Below are experts of layer 4 (counted from 0) of a mixture-of-experts language model. Rows are named router (the router's row for the expert), down (a neuron's output weights, with its number) and show model dimensions 128-191. Each number is 500 + 25 x the weight over its row's rms, rounded and kept within 0 to 999. Numbers have three digits each.
Before each expert's rows: a language model's description of what the expert responds to. This comes from a sample of Wikipedia text that the model never trained on.

# expert 29
Early word fragments
router:504505499474515510501509474532497483529526471502478513485463493481480541523545482519505511473490508513514502548480511484509473487463516535466485508480476443524497473488521517523530479518505449
down0:503485505498497488492536515532495525499559450502495514512498520495486456522491503531534505505518468537527522520454487489543543488506552505462511530516473506483518447485537524503489477527548465
down1:506476496479479536510491515493523508525548510516501474499496503532496513480481489501461467470521497521507482505533511514547462507517498485560502516514469478516533504452508508515462488501500470
down2:528546456524514507491500492474501519513513494521482489456465497475474503490511475504483479509533479495567508509507487532478509469502484501504530481490493488513483461524520511556494544500476514
down3:446487539504521481505547527550483546491496466502482529569478485523497517509495520492497476494481522515480521503507530458489477500451477491473489537446503500513533477526538501483507476518522539
down4:456493520467505519496498517483517486471463478490463477499492497531489488494455458513469493519515487479491475454532449518475503519556457473516533475504449486498486494480501532500498553557517475
down5:481546504473501501499488517450485514514473494515501491502508501507512450528473492470484533464524478509515476544479489493491494506463544509497525475523478511498495487461492505513468558548555533
down6:492475485469473511489514508554536520487504465459467526523496474520528484531488480520528495506516511563502477499542475486510523475489464461520523488468524502518505471506507551518473498480493541
down7:521524538480476504521466470524512509527494541468463493465469497511507523498504531493474535476485506499461457528467485477486493508483501517503452493495488508489470450503530504505533497532533544
down8:499454488474554509473514521548536519486487513525511497513482477466502470523519470463487542502514469474500512424481472497517521482516507507508483489564539504506512511502532465477506524510536489
down9:495518480471462488507534531480502506478529502546502525506493498500494520515502476466498508487499480495473490455502500506505480518511458412515551516547558503467517488502465510459541525500475502
down10:502484515575509447515487511511488517505508494494509499494488488522517515549511474492481537518485508467451445498518471487506469447519495497495451506494525502519491453509528480472516506516484473
down11:524496502446513488510506498551512450511507536517514508508507472475538533511496450523500490515450518487518455487433503472525557495513515495511524498498470516498481465502518514483566500523471484
down12:478467512472533514468468491544478505471481460479516518493513468493555498512470510478495528438515493497497483525483531520514485499518494483469489488456504440549503501482551528551529424503529483
down13:569487499499489495515528507490507485454503467494504522510531494492484467515487486496503516503495530505511492467492501488548492506501494515550481504513478529521459507526489544474499479519486527
down14:517509558481529538520505491510494521511468500515472501498540522491475488505483553465494487474485530452492530492548474484540527516505460483515481507496551493536465488545509516496529478477512458

# expert 2
Year century prefix
router:568519517497501544449511510473480492499509494513472485508455503517503515505544489528504523502448480498525523480459498502454511496481474545522490482442508516472465474531518507542486569490546511
down0:557514517526474526489534529528496542481528483514521479509470503454478490530488503543525505500475474489526509531470498490513495508467543504510493489496466514500499446519547511477474472506518468
down1:491473489474513498500460511553565522523513514465480530539500516506513476470471493492460456490492504504529493490543506482538491489519494483495499540531496494540500486457489493494478475485514447
down2:538519486491516481480512505495517526498500459537530501463483503452524438523511493517502542466487458489556509480476516526515511486515516511515535472501501533504487523516471518531446512480476514
down3:452501561483454470460562521516480541526492524505523485557488508499522478512502520481505488504511529517481510479514553496527507540528524507515481517507532498485488480495485497475489524465509489
down4:472485476475561515487507489476486501450499466505499491485509527457480528480455501474471480523486518492505511456531479469458517479546530486512452508483489517522482492497493546506471533504499489
down5:459503479478494496473537530499495552541492506535517483480509488497499445544499470443518549478540486519483500509477498556471484485493545547521514490495486485470482530459523490513455526520535504
down6:521487489512505515518468487500529510481529466513463516522504487552510517491474480503523489522546506522512507517515495458519490473498544485534526466466520523515459513494485489487452533515507486
down7:567509549467498556516464489533510530534472514464468496481494503502528500521480502514526495480530536464518486530413493512531480489456512500517504472516486472476505488542521480501479508491486479
down8:461520490505523545460515500526543489485481494544514493495497512454504489539495533509517521489503499476475536466474461493518507508512477496517521494527507496519500511498511516455511516471514505
down9:518502474466502505483537512531486510527552488553509543497484530494464499500515478458517494522469526524484504477516519452495477530518508460507521536546531500484517463501501496491507510499471517
down10:502524487527447492477509553473482551481527518494514486497521475490510544519511488521503541493457506476496509533494495507507495481515484463552457506482455505513520479538483537496512511508469489
down11:556532480478503482535540514559524484493467515480497506508519480520531517457504474510484464522443512485518493494427489512539524527503493519497508537502533479492475498501522518521547504543482509
down12:485506474496540505473517503546458510493496507491503552472461458473529534501502514509524513446521490514505453495523564488510485546510492487477499485476540435502501421486504506545506441480514484
down13:558515500480503518495511529502493499452521450471507479483485504454521493497473509462494504469494544490530497489515488491529492510495470527539498515538517507525459517506481529486519486527514475
down14:514501513463533536514513487487501558473466477484470482492528543479474494514470495488519488499507514430492505508574489491564483506500477495491491502484534465499491495523462504494530478489524462

# expert 18
Being and coming verbs
router:507445525503472496492513510485509517491466518495478474518493477511533536486519451461523492462466505480484514521478513520454444515474462534465515473488487485477510523520551500545510493467511493
down0:514498500495522532500514501548482517442500492516527494487474529504497505489461481504520496525484527465483522482527460491501520495507508530495517499523444497507535466498583514507468466492568499
down1:461453493503526514535505534523544492482486516475480485484466507482555512508493509505472473483485515447509486514524496512532441464507496488510502539521483485491520489459501539511459464504536465
down2:539532472531471450497519518489543510503503486529530519458497518478477479505517515515548532550498486482513477467495484531515491472501496514503510502484487516520470468521491568508465516481476540
down3:485507516524491458492556522524461540523523470494481497569505471492472477525498539491533478537525538477502506459503507485529468522514506528496489524498479452507484470533517467503503471496522533
down4:447516484475491485521494531474497523510483468489457504466514508471500485507454507489479481529484488479549484507538490500490489481535533481488489468515492517522507486493519525503495558502475462
down5:479493527488525488540487477507474521529520480532489496528494517484500471552490501495519511475534513491478502500477492536458476512511505538499530500516487489504482494461509513514459538523556527
down6:494499526511479465512497492492454544512484481511506508497540495527511519490497511512574499536485525502500509469509482487535461478503541485466487493477532507480488509508487519501458515453481510
down7:507475548514456501524486497527498495516502503509478505501500510528524486497492488494476499449476563487490472530480498529519473500498510494534466509510487490461506462534534484519466534551514520
down8:508499508523543489485545490534560483469518494564501490523466510470486475557472481485492506471491467492485510466506481514503508503480516507542512510497505513503526529501519490473495508509527525
down9:516492496462502503492487480552508500511499491511549508495495510486494492494499465474532473498488512500495495516480505470497511574507490426512553526521517515525528462541499492500511494507466502
down10:519496509528481463507517546481505515490512512511550491494471489535525495525492522481469522521485520475474506530476493496478519482533472493474452510500483492497485453509488530493510522489440488
down11:516450506483512486527535495554501457540484520506471483486517459458520516496507461527481465516473532472464457512411507506524542521487501513507497508507515486508456465505522501495553504532456516
down12:442463493497534494508488493546495464505482483506494546482484491492523519534529506481497476424490495501488472512495519526529485489516509487470470504495514448528508482466503500526516440502501450
down13:564504463482485521497502539480474508426494502450489491503495464459527496512462497446514516484494534481502513489513466466538489511478479510520528520514508507539467517514495532530499492471500513
down14:535484529447510498485515489482539537464487520491464456511519510478463483506506516513518490492499541462466502494592488467563509514497471490501488543482547488519481518504476506469527504465484457

# expert 12
Table cell spaces
router:521477446545524471444517541517501483512487518514471532525498464485517525536517501470521496506491508511498519510455521501509452514505458557483473476463505521548503466516544486514462519479525505
down0:517481549504477525523545499525490502484522508537469453484485487499471475516491490495526489507479448537471510486503490506507504510491492541505534512511467496473513497472514506521476489482548463
down1:458487474506505522519472517510548510497514465472511479496465498511481498501493524472472442494462500523530482538560495509518439512571520491523497492529443480524546475501481515507463500508503471
down2:539545499519509459461494479480528493490528501541509501488473531467515482534507498475456475517530455526555508488499502516521496498462521554493531477494483457510465476510514515536478513491470521
down3:462501541519466507488547506548491513497515503480513493538482492510471558504465547483472485508503494480496520499502536516511489531498524508490490497464466497530488441523499468496492501476502550
down4:490474506473495496530505476501535500467471504510481511476485524443476509492486495495479501507522452434563553454541466503467528452534492478487480487473466539522491472496501534482489552524480492
down5:469521500483519497487554519488484531553491495520496507510500501495491469558486533477505512477505510510478520501492504530454471531484498504476514470494463479496469529488499483488429547534535509
down6:516486504513511473509486502541479513499492452505491552520512466540509523512494510502510481529515498516501496488535490497514505491507547488488516464466544515532488498497522520474441499447492524
down7:560492564495489529538479510539511494548490511479469490499484506518519481531477495493491498493515528510447506494469544481492433506466505494505456510482487504499514475505538497500479488543488527
down8:515477522485518506469532511525555486516477503566499506509487494433542483535480497489490495491513495455478488481479451511491526514500465490472503511531499500501508506477464479474492521513490456
down9:503520518462473517491518524518491509492534480513519534508486517515515500515489493473509510515510459527494497484479530458493501520495486460487541520524536461501505468532507481478524504490453523
down10:527493541519510446477493548475481508508499499480542471502523522505534523538509485445503553495506498488508463529490514512508518472510442485502478530467471501518482511523500509456505514513444479
down11:524467505475512468535476498541480464508488491531490486489473466499554569505533454518466469532464525461504469512431474516521539538483487501501507511503481503537466499502530523502518475544491515
down12:519448510490587498451503496546458482476472513509510527493533452511531533517511549512522515453489513498471448508513521531529499481483486475484474474481500460486498472477552507538510472507544490
down13:559480499481467509489524478516493494441498461472481477481528497477499490512483483489489519470510523476509515509499534490552489524514485547539515498527522541520453506516483536483513481512513504
down14:510501503442531494509476506476544515497492514514451474483533550490481516530489497481503514489506525476493497451565512463516504479482465491492499531480553511510491485546490501506546505495503468

# expert 14
Institution name links
router:521472487509474520466546473528481521442496462511501495522508502485492519531538498473464528469478512493510493529514532490494497520490529561469512502491484508524487477530505514521493476512517461
down0:533484534509500551477525546485504474492514482516508479483486528487492478500468519498507488478492490541512543504505501502513515498506476463520520500502459451483513485456536492509491487504566471
down1:500491499498498514502501514504550486526516518492508484495501503487534539478469485507477474492496511511495499511555484473490468472556461477509497493508446485496501500459492499497499471527514474
down2:538540458507511515490519493486532542477535474522504506451488517471489487479490499496495519499511487498552488490479500510478481468445503563500510465466509499506481514482498532501443543484472507
down3:482490528482497519485565545532492529507493465500464495539522479522529485514513496447485482464536535525523530476505492466533487521508525535485488523459522469514518445560447515472491502490507531
down4:473465441463498524535484497496516518456464464504496503513502496476504489517467535488478492509490498460519508467521460504496481473576503476472514475507499500515490475489516538482503547524502455
down5:480505485518517507504537507492494525535503498529489489513499459488501472551510491469507494468515465485483534498503500526500477493475545487477506463495502489492487483460499503494446531533544526
down6:530495525510476454516480521509524485478535423519523493515507466523499512511494531529515464496500509546499516489509424491552507478527511485479512490498507516532528524542517513518440502468484533
down7:535535519473474529548465493532501521536537530480510521512513521490522503530476493505489499508492561501496475529487510468511463493464509492518495509473442535478493449511489492492504494533490488
down8:475497470487528513448536491546533467503490461586550487483489507450508474539499515498522540492497488472459517490478456484494516502519495502492503488548509493493521531490489499460501501511516482
down9:506512498466507493543508522509503499512523494502506535467501489514514501489506471490522488499493508519465502476443477457510505536479486434499534517490530511508503467515540442511509502484475484
down10:496471486506499460465514515495489505521539506476496462497492503495502476512507485481500541514501484493479448484479507502497504447556490513519429518514479507536475500511493477442502522524492477
down11:523505490477540498545535504538496451510478504499472488506503482493517565511494488526508492514457548479537494495458470492544560535510503524490534510503513488518475500480493503531526490553500542
down12:483467512476532529487491491522493501514492467483546515514478469493535471514485526497496516418497527482502472496477522516506489467514505489478496462455531491519494516467548504520535409510493507
down13:525493476491498530500489534485461481430493473475492480487489493472507481494457452498534475466518501492492517509501476456535514521493473551556528513519516506504465489515481506510522501507505476
down14:532526455452513500476500516477492525487491486495506483490525529483486452550501521534497478460511538463437496506593507490518489506499445498485509482484546480525485502543494497492533490468514440

# expert 0
Year final digits
router:534498494479541503465487481458491488533500489520458518520484500472484528509510452473520515473487465481491519469488499481503491501515512534472460472482485557533492482501500535524491488541506470
down0:507475544511508497488516514514462511451556494548477505486485499492450483522469495490555482505482472515497501515442519477502540499496485516512513489498509501457491492518545512502470486516557498
down1:506481495484507512459486503477549494517526497521540472472493509507504487515491466519474456484495496488494490541533499471543473469529465484536479490532457498496496509496472507473480455481484484
down2:528509478523500482532492504476540511486538506557486526450475532481492508517491469467499499484502501496561498483489497513489477455463529521486498464461509519515491487532494532543475522493468540
down3:496526532511513504513558527504479523493492505517526500534478458490476474513519515497498467487506496532509494468521490472511457517497539492485468515477504495484521428521500462495478515478500540
down4:436440500488508516516500497510537495473466443474465510466480521465491512523451470524478478512530485470542524478561482489487483466544487505483497494464494511528480518504493545506449525534487490
down5:442519511497533508484529475469463492549503495536501495501528492519519462553474516472497543476554497509462506524484488526430497507491496534528516480511451504531488493491514511498426530526513512
down6:518426503523482504519504493525499511494510462467481537547500479532536497487493515522520492515531548541490511533548507494538518492496532498476541464506505538490504472484521546541490513467489523
down7:509492554507493487520471470516492511519491519483453507513507516480516470524523492516494528509496514501466471506466536514491479503484504514487488505503486523440479465493501525490508493542504506
down8:520486503474525512470521516514531480482521518532513514511513475470524506560497523494497536499535497459478500503481473545494535524525528491519524505497506467479497524472476484517452515519503517
down9:500502494488481496497526526540478504516509490529544499483506510484518506498515500455514509540472493497516492498486516490514534547535459436517562562514538474512514484510520488494513509484494521
down10:503514505499484478466501545508503500507537519512499514527488531513515553521508503512475522519469510476458471528476512505501507469512475517510461487474464551516482479489490536478491505483445470
down11:521496470477522472549502523537499480519540497538485479524470464508548546508482488519515497486474481481522496532437459496519511543520498520506516530505480510504484487505502526537523470537496495
down12:489456500471527537450474493546463516475494499514512506500493489473526536511467494452494519437511510493486469518486561509509482476514488493474513473465498479523521460483489515562551432483505470
down13:534504499484492534508511505534510496414512478463500480487504504459522494504460479497515520501498532508489500494535480481528523514517482547554512514537502516544432541514508551494490447514511499
down14:505481518440488528508502489489498521519504486491472514496514524516467503537486523489521485469464532436490457473560457512576480515477459500490507494488503535546465495517510482494512506475490480

# expert 21
Main copula verbs
router:503500490504467477500536536497447465468478521516470500517473513501511517518502465510515515453509517489505510527488504473510484506492489510464469482509493522494489497557529465520501530562536493
down0:522505515482486546488524503522480528476523515508524494489480551466459487498493499530530469477485490531525501485451444494515500493516523510493495504510475496466545473487574523500474498486511476
down1:494457494455510539493484517518548515480494514499490471474508497492511513512483483488463460506472516473499499519516470491565482461551501495500512510521451469537533509436502517510450485519507451
down2:523522506525499494504515489510525491478524507549522484456484479453520463489473509524526511533501504507549526466478499534490493443504507518504472471495517545474451455508509522540474529513489536
down3:484493497489477476480528533505474490515488465511484516538482502489481488533471524499510486525482530515490511467493560499503497552472564455477506519449503470520504489501509446493510439487508519
down4:437510481483495489504509484476492532452503475475488497495486528492491497513438493490466508545502513493545478489547460490493482492561509512455508486514464527529492490532508496484476547547507437
down5:486497513496474528477504526491487541534490493533539514504481520493514489508467502509526509498513486500474539515499519537470482473490547532499534473517470515510501481500516506498470554496546497
down6:505492517530481502517483501528523508504509468472509497533509484496536509510518514516517464477519484547488501465536481463572505465503513503480547486470558513527471517533514547498448544448503539
down7:516518523485507494528452506506451517568512509513450522540483470498519492507461472485482489496514565513443462535428513473477485525480502481519480496494463494471472479537512513488472500520520488
down8:494444499495521543489513497535532488519475493567516478471492496444514468548475483492491516524485463477470498455475464466511509492516512483499511514494489508487492524481552485488488503506490483
down9:491511470483508505525509530508494502519538494533545531499496495484511493495495491450529488519467516506501535495513501477493498550502499450489506535517532459492523472505505464520517515494486528
down10:517539476539466492473495545471497505497521525503521475494484473504515504496511475489537520483493522532456447506452542519516493485530516489511449476488483492516517466515492542467498485522463496
down11:546481477482513492530515519562467467523512505532481507511502509465539539503520492510503491479452484477498477461445475510567535529480504479505523497474492494539462479497521491490546498552467543
down12:513501536460494509483514513545477502481489498480505509532510476497523505524512507517506521486510514457499460482528569531500506499510471523472518518461507454547479489480530495504531463492488459
down13:524502517519468515506500508556502484454488459485480482489487496470513496497457493505519515476500527482500518499517502472523505523487489525534514525546484503536447525528481510479525461531495509
down14:517530494450527524515485497484501524484493473503460480486470525491472503518463509503538494515492524458507518489565479510528493534493479508489512525495559487495493483539492475487504499459505475

# expert 31
Naming and reporting verbs
router:506478488505450526467527490495441506483479470520502499541486486498507513517537446500501538463515482504529526475495501510506498519507551507462511513490500514543482552541503506521451484523527463
down0:526479526514500538510530517533493474459551495550546476503474510473476478496485490493542480498517482506520547485478488499505504469529534496497519500507473513462533463510568521514475492453549485
down1:509474494503494520553501494510546495501496509496498463483478490496500502503474484516475475501505503518517474513520467485562467465534491487507498510490476474503546508447497524485458493515476472
down2:527502481530486489497500488488517476500520488545446523456467523444500481488480498488519534479491479516542482483484537512520500447457512539498531509478497509493490482500513523546479517501480497
down3:458494506515500447495520525503472504520458517530511485552513508473506491503504474494484506487524513487478491431519484495532504528525519460520511510495519466526465463503482469499517457478532553
down4:490462491496494521476492472513531505527493481525448492491515506466498504509468508480471507521485499500566501475545480507462495492564491482493504438520482486536522493451534517519466555500497458
down5:492475523509499510491516526497471548509487486543529498528488549514485465574497497490472514471535481491450510490464495510511486518478534528487481496481504517482512515480497505498425547534518522
down6:524475503505460469518509537522532503518506469478507506535515457537531476548508520491547468522480515549505472490548487497554496475488456507496523502474507534519506513547502535522480524479531540
down7:497498568503528542525506492534482516533481500497464518529480466521505469512491474483457502492475509493461451493445533501516489485493531534521472516502467532491489472533534501507473470527471512
down8:496474448503541502453503514536548485496497472520524479467504507482511516534471480494475524497525504476465476456483525471472529517538512507512545476525503510518503530525511453489480504509534507
down9:511497491482464520499536500517505543487545498530524527499486512502497481537502495459514503532464496519493480469511516472474516545510512455498524549543546478498491439530500480505521525512461524
down10:566492510501461438481508539485465487481493498490506453478486492484519509531482476510512514499487471492460440469494490525480545451541477513502476507469498501491471470528465538464517497512477514
down11:531501510492539468502500496578514471544550527510487474502470478446528539481491517487501442555466516496514454532444509494528526532499505496500536487505470505496472517511524479511548511536465500
down12:483504502454517493446471481522493507464477483482515509475483453502519498526495513478526528447484511484508478514488523527493484481523507505465495490482511458522505499464497529505549442511539480
down13:579509514474461501462509470495494525429492476482513476474511465477522534480475496480524504476513546509493497514526500489491494505501483537546510507500502514534462534527505499486475452487492487
down14:540518521458510539482483459508520532490489498537490474489491522465447498519481524485537489494511524451501503509548470490541482506490484514472470528507569512512489524517506489475547483509467480

# expert 7
Quantity and category nouns
router:513464500466523462491526505497483496538489533508492504529513523496498528508521490508500543449454453481516513544521514506465469512477484565479472489501500517545495492516531457515512496516480453
down0:509507491498492517491512538513491513454536481511539477510485541478460471494518496496520498516491493503502526481449494481524506466513492475512488496529495498491526469498553514523476493493569492
down1:484456480499522518510472511495543507490512504488493472487479489487517507488523466515493478519478521491546501524523476476550457488534463481540494477469451490534532488477513504479476497505509448
down2:534510488492529493509482512489504513530505482517528482485475518493507481484493509516529487494484457505567493479492523496515534464491502507507472457462511501499486481541491565536485532494453515
down3:455479559505458471477541536513495513498461511523479481537465500475507503493487539498496477517531496473457497463519530486518438505512519489511487519488493465504516504509492465511494496459527533
down4:470471493476509526513534492464512496491501463473475506497459522490494493543483491503490483535468474452531469463551453481487495490536502509498524486505488485504469528499513534490479558508483485
down5:480493506493500503508500477490484498542481515532496526532505519547532468531501490471504525495511506533473487539518491515484490543477537555523523456516469485486515497479516495530479515537518518
down6:526476492512453476506524503520519502496492444513548505527520480541542492505485505489548509536497525544522468464489520488546474474479515475503498448413528500486506491494507533542485544465484511
down7:516519553497485523483486530520489519532486482472459505503499528552537491523516462484489506465487562508463471490439523491510522483489519498521507523497488506471503472513504481484483494530483525
down8:490480510481522528477536527549567468488491460538531487473488496487485477515494541507505549481528474507489476484499508510481513535515474510503498464529530528506524499497535486472515504529508492
down9:478512486485472504511520512571504535504557474520525515511520507485477472491509468464520491483480541479502478469491480496496507546512497458523531528525550490484473484523496480500536501513524501
down10:544503514523476451495500558510494510515518498502475461511483518493496511524497512522472518473483479463476459477466483459485501464539449506485448493517490478493511468495511502487509533486489514
down11:500491486510473487522520505545494483507494542483504463487486485461520529511490475471485495459487504441499459493445527530518549519496489487502495501511498508535519479495456513471540487520486487
down12:480453487488501539455487482525442507483500493504514511537485478499570554522466511478524524442507484522481459546495536527516489462485474493483524493489496471533512490454512498535510458484516484
down13:541498491506485513492557498536495480445486478482521473495519514489516519476488481499542501510499537506513497479449459503548469519502473551547513496519495506548455544521504520506516473501502525
down14:517509521458519481503516488466498494513497505507466522478523541519474459538461492482544476500474550466465519527583528508533494514503485513499485514504543504520470531522507511527515516497513484

# expert 27
Location prepositions, coordinates
router:506490505500531511487489492510511470484481504518483488535518528517509490509527457467508487472477481494521482464483547493554485526477463534492505510498477516542474472470520500544477552494505477
down0:526509516501497541487491510513488495464542504529526479495482503474500499533506507549531487526471452517490525510476476515488506527505481524508516518495447436483524483518532510513475490513551464
down1:495481498494510528535516488526566526467509490485513484510484464445540472476475497478488492517501478509490481517539490465508473470529504457521518470459476503534489486478537501515457445499506471
down2:527523471514489520487510491473516492492512497522475529472485533488495501515493492486501497550494456501542485510460496522500469500505522542502517486462473504499507487547497536538468530515471494
down3:466517519494511479496556574547449527487495507512510518515469496536474491520516535514462484494495520512513503473512511526499431524507526527511502522484494515503486467536474480464467473470548545
down4:483455492501487491513488495471487492465469451486466523462490502462500498519484528491461477542522481486522522464561469519468468504566461485491498443493459497502483501476517506482480526541521486
down5:470507528471500531473488503486477537564527479517511494480482488479509466566487458433499502473542491501460505517506527518460494502476497510524499433507469507510496500471487485518441527552516496
down6:502467515519500466525501472520512517505525450506505495518533488528566475522511480498523463517508529546478480487507491488571477439505525514483545476497501514504483530530520532499451517446505542
down7:517468572503470507518462510513513494529508498489474496485496506463519448481498515522499530487468512506481460494458492501506479505498535520526482523497478500454476469496523503506478489540492531
down8:469495470483532511447523489502545489497478471546510497482502507481512464522473497484485515494482493480479493453500473497513486518511499516488481500549509501489502497507523450454500504516500507
down9:482494470474486492490519522523486515490528476520523530509501510500488483510508490459538485505473506511499488494509492484513513540485476439466516474492518494497487453550523478501500526484488488
down10:542472480536472455491502534510463538461551493498512480514515503515510522525483494558477534491501518474502482503482486498468495446498446496512448510495491496513497479525465520469495499488441471
down11:506484477468516499500480479538543425503465527501509482506478533494542525517494483478489469520462513466486481504438479502501536526530493509501531501495510517507501488511520504519573475553495510
down12:464469499485514485456492499523475498508483477473528496512488478496535500519448556494504492433505494493488485519524516520482535494532498495498498501440464465525507497496493530526540462542553519
down13:544481458491462512493521486510488519437508486482501485494481470484498505504489511483507506502531533517504536471519440508541480518491519548521509502520518471504448528527494480481504457527531510
down14:520517474486542522514526474498499482500481512515472492504491509475451468533488520495525527469495550470484512496588456526522511541483480494506506526504523536508481534541469505503512504451485468

# expert 9
Directional prepositions
router:506474513544486517448515544511465492498494516500484542499511472499476521530509511513502524489482495490450570507461534527497477521485458502537529468450499492463521457509530515518452490539520504
down0:487488522494478492477502500535486492469504522521507496485493484484493505509489478495520475498500485483509539513478516512510526508499474466536467485502470517509537476506531502481518474511551478
down1:510482501462508549505476505494518526518512540523483487490470464515502497484510490505474507500476513481535486491530444488527518490544504474484493504500487500515506500455472547497466499500496437
down2:542536496523516485466529499490500502516485484507500539476491497459508479532510509494519512505511476477533501461483498513485479484499489537533459485476483483526467488513541533512499506504502520
down3:520512532504459487472526556504471532536509478511514553505497481489475510503483511539519505493531539487460509474511538522513451498498500521472478505479483426469507460526489451478503495467546516
down4:477482471522519502495501475485482505482465472498471493463485536472487481535487475503493507521529501495542514492545450505482498460522503494492511491499521492554491489480477525513487557512527500
down5:499466504497509508459512449507486519553487490536488507521528506515490476542505480484491497503516486507463510486494496532496485522444510543498556447490498516533478459479476501486426498526542516
down6:535504490526482459485515496528520534515487450509467493489525509530541525505465519515549518547523524534498500486532486506484526479510486495454530480457535506553523484523515551553516526487486474
down7:498506568515494514541479490517505527545492510477470503495471494517551457496497516502466473512485544513485466525461531460510475524485518495497471496500480511455477456496494494525510494551501513
down8:498509507484516544492524525523505506496508488543539503512495534447522494540516498484507502494504477461453513497477517501506501524531475479532513508489523517515524493493541471479500509516527478
down9:515478516490475503532544513510501514488510500515527542488502523517492484500504481476521500574487509509484513512512492466493533545477489477494522540528535484514477488551528487489516494512475493
down10:526463501523468459474486547527461534504550480493493483481482518502511558537483481496493532492481507478461465505478482492471518433519466521496472527492478492496496471510492531454540495508449509
down11:527486522507507509519487510543511458511454528487488504482524479488573542477495459503469471515486510492513412454458488476509519543507498522514508526491503534529485490545509525488540525500470523
down12:468462499469523546453457508514465532490513474509499511502514463493552487521470506495538510447500517485477463543465524513487471481508522494493494483457507455525512481480528541548499438493518491
down13:544477485514497518480510503515482485446503499482503481481523496493501480497487511470527484504502517485535509491501518479528476523518458523562529534521526516519451488509481500504508481522501488
down14:528482484466528515571540496502487510475520469528511484515545536458436506526491512497504500496491516469502521536577503491518503524489466479492517476465529507491453517501481492500489452445496464

# expert 10
Table cells after names
router:518491489465462465485551510478499487476520506503466517505507524504471485532512474512488489490492538510512473510449471507532470508547491527511520475471474507496487541511487461506511549531538502
down0:500498529509515532525522492519474508463576488512512470498458517474470476494506486502542495493492477503499517470493495497500506490525484504508507481484446492483518491473519535527528464514532477
down1:525463477485518521487476479525524498465506499464511506503509469483504487516467503508476484478468494510523462494516453475520501440537521520495518501514471474496532504478487524504468455483501464
down2:554526499507501462477488495509521502482542475540525509479460515475503490476458499541481490496504476496561520482476467491510518502494539503488496497457497528474486478537503560529458534468454493
down3:471502513511478500475559511534479533496487499524509519519489467505508523528482505470494491484523502512478504460469548480532469506508520451500481499486503477499538416532479471464458484505549537
down4:460463479491496525475488497456526521461467459516437520483512532501461518492459524505485465513504473476530489492546473503459473501560503495524492481508497518525508488508502529466478521493525466
down5:456501515453509501503540504503513532537498507536521510488490500510497445516482504487505542480491501511475520514480510524494485508469541543493523446540472519463488467489476478544470514530511515
down6:526466543542507511487502508502521535528505463516520498517516493506544485507504497488547471531552507545492500501519466472531489465508500488486513470472513541561514514530534546520473510464524527
down7:500493547493480486553490521520485517537518511504453515498482509510506461523497472490491467487472524518476453520472504470506481489516519505521487484489487479489456479493526513485485467574492496
down8:463494519515535514482501522520540454450481490533504467517481515486537472530491483459492511478503494437468503445485507516526493512533461489461521475504530508537504478510488465484470492471512472
down9:490499498476501515521519500520492523510558487549515536492495503495490494514525501466524493523480499523489483474505502465515512543508521444511540522527516464492509463518491488498521495523484496
down10:544497514519490455458502572515478517491539517521543471483483508508497500505496487490530525463492506498492470536464492472503495460489445508490468521482497487525518481526518514479499517513446452
down11:500472517508499523533536520529479462531507505543501500458495490487509536490524465491503482482463537463492491514460443508528531519499554499492497474539492518546492498541508484508543484566454495
down12:483430513433542546488480498540485513459489510502496509491510509499554494550501494478513508432495524496519488520509525526493501507497509487490536455452478477514491488469544496570473477498492459
down13:548513513503478543484523493518509516446489472484473483491468497520490492509474481496516522438504550475539521513464492475548501554503481529527512499528516493515502531526476499475492475541489461
down14:521503501469518540489498464513517520462507457557475485473524546525467484557471496503499489488498534467480498485570432496555473539458479478454513504483516501519491514483482503499511469469510476